{
  "d_model": 128,
  "experts_per_token": 2,
  "norm": "rmsnorm",
  "norm_eps": 1e-05,
  "dataset": "wikipedia_en"
}
Below are experts of layer 6 (counted from 0) of a mixture-of-experts language model. Rows are named router (the router's row for the expert), gate (a neuron's input weights, with its number), up (a neuron's input weights, with its number), down (a neuron's output weights, with its number) and show model dimensions 96-127. Each number is 200 + 30 x the weight over its row's rms, rounded and kept within 0 to 999.
Before each expert's rows: a language model's description of what the expert responds to. This comes from a sample of Wikipedia text that the model never trained on.

# expert 11
What it handles: Verbs and auxiliaries. Auxiliaries, copulas and negation inside clauses, such as was, had, been, could not, would, going to, plus subject pronouns he, it.
router,192,192,214,207,212,216,190,221,185,178,173,169,186,156,134,235,198,208,172,215,209,160,173,226,225,245,188,203,167,191,236,254
gate0,142,199,195,177,208,211,255,243,200,168,176,223,281,199,167,239,180,168,199,164,168,194,159,198,213,147,204,187,152,213,225,194
up0,176,188,214,199,215,200,191,215,214,146,182,216,229,201,190,200,187,208,216,226,192,151,216,174,218,174,196,213,162,254,195,205
down0,137,183,227,223,186,198,226,228,202,152,248,168,171,180,189,216,180,204,163,210,232,204,185,199,207,200,156,236,170,256,199,162
gate1,278,205,234,228,200,232,212,198,190,201,201,213,162,211,217,200,197,268,234,192,216,123,176,215,160,191,178,187,217,213,200,156
up1,170,175,234,207,175,163,207,203,179,211,200,235,206,217,202,225,183,194,216,208,213,217,264,147,199,159,118,237,180,186,223,159
down1,210,170,165,251,232,168,217,164,188,202,194,194,191,227,243,189,225,195,179,180,281,164,242,250,191,195,173,193,186,214,185,249
gate2,217,210,206,228,140,269,187,196,231,264,197,239,162,167,165,197,122,199,218,222,258,151,171,149,149,189,207,269,224,190,206,161
up2,189,243,183,247,196,213,187,227,186,255,196,184,196,211,190,193,273,148,236,207,233,220,211,188,175,181,194,213,175,221,235,200
down2,191,231,224,188,206,231,239,210,219,223,277,166,192,213,194,201,222,202,229,212,301,207,135,141,235,171,177,188,224,218,213,147

# expert 15
What it handles: Coordinating conjunctions, commas. Words and marks joining list items or clauses, chiefly and, commas and or, also &, but, vs.
router,218,248,259,239,213,258,179,205,160,209,172,175,254,223,192,229,116,217,160,236,196,209,171,200,158,229,188,127,196,163,235,208
gate0,175,169,151,227,245,216,193,200,208,171,203,212,195,203,180,209,210,175,206,153,235,222,212,190,159,234,203,156,189,226,187,213
up0,251,203,155,177,144,150,193,172,221,234,189,206,230,206,183,190,249,201,222,164,179,231,150,250,196,187,232,224,242,172,208,164
down0,173,188,218,211,243,198,176,168,231,184,185,193,231,174,213,217,240,238,164,224,210,199,165,235,195,206,169,205,237,225,223,238
gate1,191,205,178,204,165,210,209,186,191,216,214,169,165,207,212,208,218,180,151,213,177,210,183,237,152,181,161,127,229,198,242,157
up1,227,174,197,245,185,206,252,231,172,207,182,228,205,175,171,187,240,209,217,269,251,195,241,196,247,232,235,155,192,219,217,186
down1,182,192,157,171,144,239,193,185,186,173,218,184,154,178,217,245,264,176,171,172,167,220,193,226,117,166,162,149,183,196,250,229
gate2,198,212,234,163,167,220,205,231,105,248,177,174,220,214,232,199,235,169,202,196,228,197,256,161,202,206,178,167,200,184,218,165
up2,199,209,235,176,162,183,217,220,151,227,209,197,201,277,185,186,202,198,194,191,242,266,164,185,175,211,191,229,182,265,212,205
down2,203,239,176,248,232,136,210,185,221,209,215,223,262,183,242,191,179,229,152,159,232,177,237,252,215,203,187,174,170,225,163,227

# expert 8
What it handles: Commas and conjunctions. Commas, and, but, or, while, semicolons and periods joining list items or clauses, as in air, improving or drums, backing vocals.
router,188,236,259,224,215,238,190,185,176,190,187,176,241,230,207,230,147,206,135,220,181,230,170,211,159,221,202,144,193,147,236,196
gate0,234,175,238,167,197,227,210,245,176,199,211,139,192,215,196,181,184,208,229,195,185,215,178,175,216,214,197,144,164,206,241,200
up0,131,165,198,192,196,216,237,185,228,168,148,159,238,224,221,197,202,176,190,175,178,155,277,162,169,243,220,212,268,190,173,197
down0,166,216,152,174,157,158,186,166,263,216,178,239,244,179,230,183,180,219,199,192,173,188,201,222,176,188,211,234,254,185,176,234
gate1,178,214,239,211,188,223,212,217,210,239,230,225,230,188,143,184,201,210,148,158,268,174,150,235,228,211,217,205,197,194,191,211
up1,210,239,166,185,217,204,197,193,212,247,183,208,171,223,211,227,166,293,206,239,186,219,224,242,185,212,182,236,172,155,243,146
down1,232,184,224,190,241,152,191,237,182,208,203,208,254,181,237,222,248,196,195,160,231,165,195,164,238,161,191,198,161,215,239,170
gate2,251,146,193,212,172,197,204,157,208,200,186,146,251,204,218,242,165,197,227,189,193,189,151,149,212,204,219,186,246,187,283,251
up2,163,193,200,239,198,237,194,168,231,152,166,159,144,202,202,238,231,227,195,209,160,175,188,185,184,168,193,229,239,195,214,175
down2,205,212,235,176,201,232,184,204,168,170,170,235,206,153,173,233,179,238,154,227,222,216,234,236,162,183,114,180,185,194,181,191

# expert 4
What it handles: Line breaks and openers. Line breaks ending table rows, list items and paragraphs, plus opening quotation marks and section heading markers like ==.
router,167,201,190,214,199,220,167,192,173,170,142,235,190,249,190,214,165,203,210,193,209,193,169,238,174,273,224,189,184,153,226,249
gate28,218,229,208,193,201,180,186,197,233,242,194,206,231,151,179,201,219,196,241,210,232,217,148,174,210,196,230,208,175,201,209,189
up28,166,234,209,191,178,215,174,226,230,183,228,171,180,230,158,175,224,186,250,141,185,226,207,203,200,189,202,189,181,236,196,155
down28,216,142,171,202,200,188,171,249,209,167,183,202,217,182,226,212,185,219,218,251,130,184,104,181,225,251,162,192,223,213,215,168
gate29,241,185,225,155,208,199,212,210,210,166,150,217,209,248,186,197,122,186,202,198,240,251,175,188,164,184,204,192,211,169,208,159
up29,149,195,210,229,193,174,211,188,187,224,233,189,186,187,193,198,204,214,187,184,196,177,183,214,228,148,213,188,185,218,163,187
down29,218,212,162,220,236,172,171,251,212,275,198,206,264,230,200,186,194,186,192,197,213,200,197,214,123,212,195,168,253,193,231,244
gate30,213,222,225,187,177,210,243,214,227,178,163,180,180,211,158,226,205,161,176,180,205,223,165,176,165,244,199,211,190,176,211,225
up30,225,173,195,177,261,224,180,162,211,222,221,307,237,196,201,145,174,173,240,226,165,196,172,239,196,153,224,227,170,214,205,192
down30,149,202,184,181,197,242,220,185,245,193,208,228,213,178,195,185,225,214,148,195,235,228,227,210,225,181,237,185,208,147,181,194

# expert 29
What it handles: Infobox breaks and capitals. Line breaks ending infobox fields before new headings, section markers ==, and single capital letters in acronyms and codes, such as MF, DF.
router,251,185,216,239,220,248,145,169,220,237,143,210,195,212,196,201,147,209,225,229,204,205,168,237,194,217,241,161,179,184,206,206
gate28,204,208,178,202,148,207,230,165,232,190,228,249,157,210,213,203,220,239,123,149,159,246,187,189,209,205,241,188,197,202,218,185
up28,231,229,204,184,193,182,238,220,126,123,194,226,230,185,240,236,196,224,237,194,193,229,194,218,191,175,259,175,168,191,228,186
down28,222,127,168,193,188,230,188,236,250,199,255,258,191,213,208,184,152,232,195,175,216,216,259,175,233,155,231,183,203,230,194,229
gate29,200,226,273,181,200,195,160,237,215,154,187,192,139,214,196,158,211,196,141,216,184,216,136,236,178,187,207,204,178,203,222,239
up29,259,240,277,221,207,120,220,223,151,178,197,221,216,186,168,193,189,237,207,188,201,159,149,190,164,212,202,179,218,221,192,234
down29,181,183,155,186,167,206,180,120,236,244,208,174,182,249,206,223,184,208,177,228,188,193,114,195,172,176,216,222,233,179,172,167
gate30,188,229,234,160,213,219,163,187,209,235,173,194,237,206,249,172,138,200,248,228,168,210,181,220,236,166,185,214,232,181,203,157
up30,244,184,159,202,170,234,249,206,237,213,152,202,200,231,169,190,148,199,230,185,230,201,186,123,154,198,226,200,187,206,155,198
down30,220,182,176,147,206,231,203,162,177,212,246,242,198,142,190,239,204,222,209,162,226,150,225,209,179,200,226,232,176,150,226,216

# expert 19
What it handles: Mid-word name pieces. Word pieces inside foreign or unusual proper names, often surnames and places, such as Marseille, Côte, Boudreau, Feldkirchen.
router,226,220,241,240,234,209,219,214,213,275,129,261,258,173,187,189,166,240,177,225,236,217,162,227,203,231,198,201,179,223,237,232
gate0,207,210,183,180,231,222,176,160,189,225,175,178,218,201,211,265,207,161,208,209,221,180,195,249,232,220,178,218,171,173,247,218
up0,227,186,212,273,228,211,186,191,178,204,163,197,145,266,246,227,127,173,208,177,144,257,244,213,226,227,149,212,227,174,214,154
down0,182,186,221,273,211,180,235,182,190,216,206,222,154,204,175,198,196,204,249,171,184,159,247,158,180,215,217,209,209,167,215,230
gate1,225,261,233,251,237,155,189,185,180,182,226,177,201,148,183,163,211,228,186,203,203,201,125,169,165,201,228,221,255,253,218,203
up1,192,243,240,258,220,181,199,235,204,159,174,150,153,205,195,203,190,196,225,177,189,180,197,178,177,210,147,218,236,231,222,165
down1,216,174,213,202,176,159,236,249,165,224,274,175,231,141,223,224,213,170,224,190,220,224,202,195,187,207,245,191,218,211,195,175
gate2,228,178,211,193,184,155,221,178,243,201,159,218,257,205,209,221,155,232,177,233,156,253,182,191,194,240,188,213,123,246,212,216
up2,226,168,226,198,265,193,219,233,247,170,173,241,242,232,234,195,167,202,212,204,227,237,229,241,199,246,157,162,189,172,196,234
down2,242,224,244,219,187,192,143,243,169,225,200,162,210,187,187,175,209,208,280,252,220,173,156,196,169,206,222,171,198,225,224,231

# expert 2
What it handles: Indefinite determiners in prose. Articles and determiners, mostly a and an, also one, some, each, several, opening noun phrases after verbs in narrative prose.
router,180,199,230,178,226,257,121,228,132,234,153,203,170,249,191,228,201,202,199,169,237,190,183,235,190,238,200,223,173,211,228,201
gate28,139,215,198,214,193,169,180,204,125,212,204,204,203,169,207,207,188,228,215,208,197,221,222,231,179,197,185,208,175,201,166,157
up28,190,178,208,214,224,217,210,241,194,229,204,237,196,147,261,177,212,248,181,165,208,176,188,213,191,249,172,243,200,171,195,174
down28,224,147,230,239,223,190,200,244,167,199,183,174,260,143,233,180,227,191,226,185,201,223,240,185,227,207,156,239,239,198,208,180
gate29,166,177,184,198,191,214,203,211,187,203,188,180,206,200,207,202,193,191,261,233,232,215,258,172,165,215,235,178,228,183,200,203
up29,175,254,253,181,214,224,182,198,215,197,201,206,194,224,182,190,228,238,228,199,175,195,202,222,217,203,170,194,164,271,165,221
down29,194,225,193,231,197,201,192,168,226,170,196,190,214,184,210,188,191,190,218,187,244,301,174,230,209,179,184,146,204,259,235,195
gate30,184,227,187,187,202,221,213,155,187,255,176,253,228,203,189,179,205,134,195,192,238,202,148,194,188,201,262,210,197,189,203,183
up30,201,209,149,219,166,216,194,201,189,196,257,227,183,228,202,215,218,213,249,237,215,217,178,152,206,263,216,209,135,136,194,226
down30,214,201,201,138,189,186,184,207,264,202,197,167,189,169,204,206,216,179,185,173,191,159,179,197,173,151,208,215,211,239,161,184

# expert 22
What it handles: Clause-ending punctuation. Sentence-ending periods, commas, line breaks before headings, and clause links like that, which, because, However in prose.
router,209,195,211,224,222,213,191,213,216,219,180,147,198,209,210,175,193,229,169,192,193,185,161,258,190,185,233,175,205,212,182,211
gate21,189,201,168,165,176,215,194,173,265,177,165,218,218,248,221,189,162,241,211,243,186,165,159,232,160,194,165,178,177,169,178,216
up21,191,222,210,257,213,166,169,224,181,219,160,203,249,101,223,244,236,227,193,189,175,209,197,234,210,259,247,171,198,178,182,169
down21,207,175,217,169,182,171,227,156,219,176,191,211,212,196,146,156,199,206,214,226,150,225,196,139,174,203,156,210,191,161,191,191
gate22,227,188,207,171,250,191,198,214,195,198,232,169,204,179,190,206,226,184,169,184,179,184,243,225,191,183,225,174,227,245,210,238
up22,178,177,213,225,188,205,212,188,258,192,166,200,186,244,184,203,190,239,265,193,218,203,155,205,252,224,222,214,179,204,189,189
down22,189,283,180,213,175,239,161,173,180,197,180,217,194,225,198,239,208,222,176,194,190,189,253,186,200,203,184,183,243,210,257,229
gate23,218,191,215,140,248,237,171,208,235,145,206,189,175,180,211,240,176,195,181,172,255,158,158,274,171,219,236,165,203,236,218,174
up23,178,218,222,224,162,169,219,218,185,158,241,192,208,184,145,217,218,201,183,166,155,204,197,152,195,211,193,220,193,174,209,194
down23,226,243,206,163,163,145,165,220,183,162,234,223,255,239,153,180,183,199,203,162,188,178,182,163,201,177,158,198,212,177,168,280

# expert 5
What it handles: Definite determiners after prepositions. The, its, his, their and possessive 's opening noun phrases, typically after of, in, by, to, as in known by its address.
router,199,199,208,217,249,227,122,226,201,202,172,252,259,219,159,260,131,237,135,190,226,209,187,262,213,225,207,209,143,196,218,198
gate7,159,176,235,238,220,252,189,165,201,163,192,144,179,224,186,239,252,227,168,189,129,170,209,219,200,244,205,210,180,232,195,218
up7,162,222,225,222,168,178,179,295,232,190,213,171,224,233,190,259,261,192,153,230,207,175,182,230,234,258,212,204,188,219,237,190
down7,180,185,226,210,195,182,184,265,238,202,245,252,257,161,198,216,188,148,203,149,210,210,170,187,237,183,213,227,189,163,208,184
gate8,190,188,171,206,169,231,183,189,167,213,220,243,167,207,145,221,216,208,154,213,153,150,153,174,204,222,172,258,124,208,206,213
up8,228,184,159,205,188,187,188,273,229,196,182,213,182,211,164,170,196,174,226,246,160,174,215,194,164,173,238,254,207,155,215,209
down8,223,161,218,193,198,223,199,162,137,178,216,160,208,162,216,226,263,187,258,191,235,156,179,222,171,194,156,151,208,227,207,159
gate9,247,183,188,240,234,224,172,224,215,248,151,200,234,220,236,161,188,231,120,155,229,236,228,173,201,260,256,229,201,224,161,159
up9,174,211,249,197,200,161,131,223,214,170,216,212,173,201,184,230,173,222,217,237,145,188,224,258,160,157,143,246,218,145,155,206
down9,159,220,146,209,255,186,177,190,227,244,156,207,221,156,193,184,260,172,140,159,221,223,127,179,148,182,204,218,224,160,240,220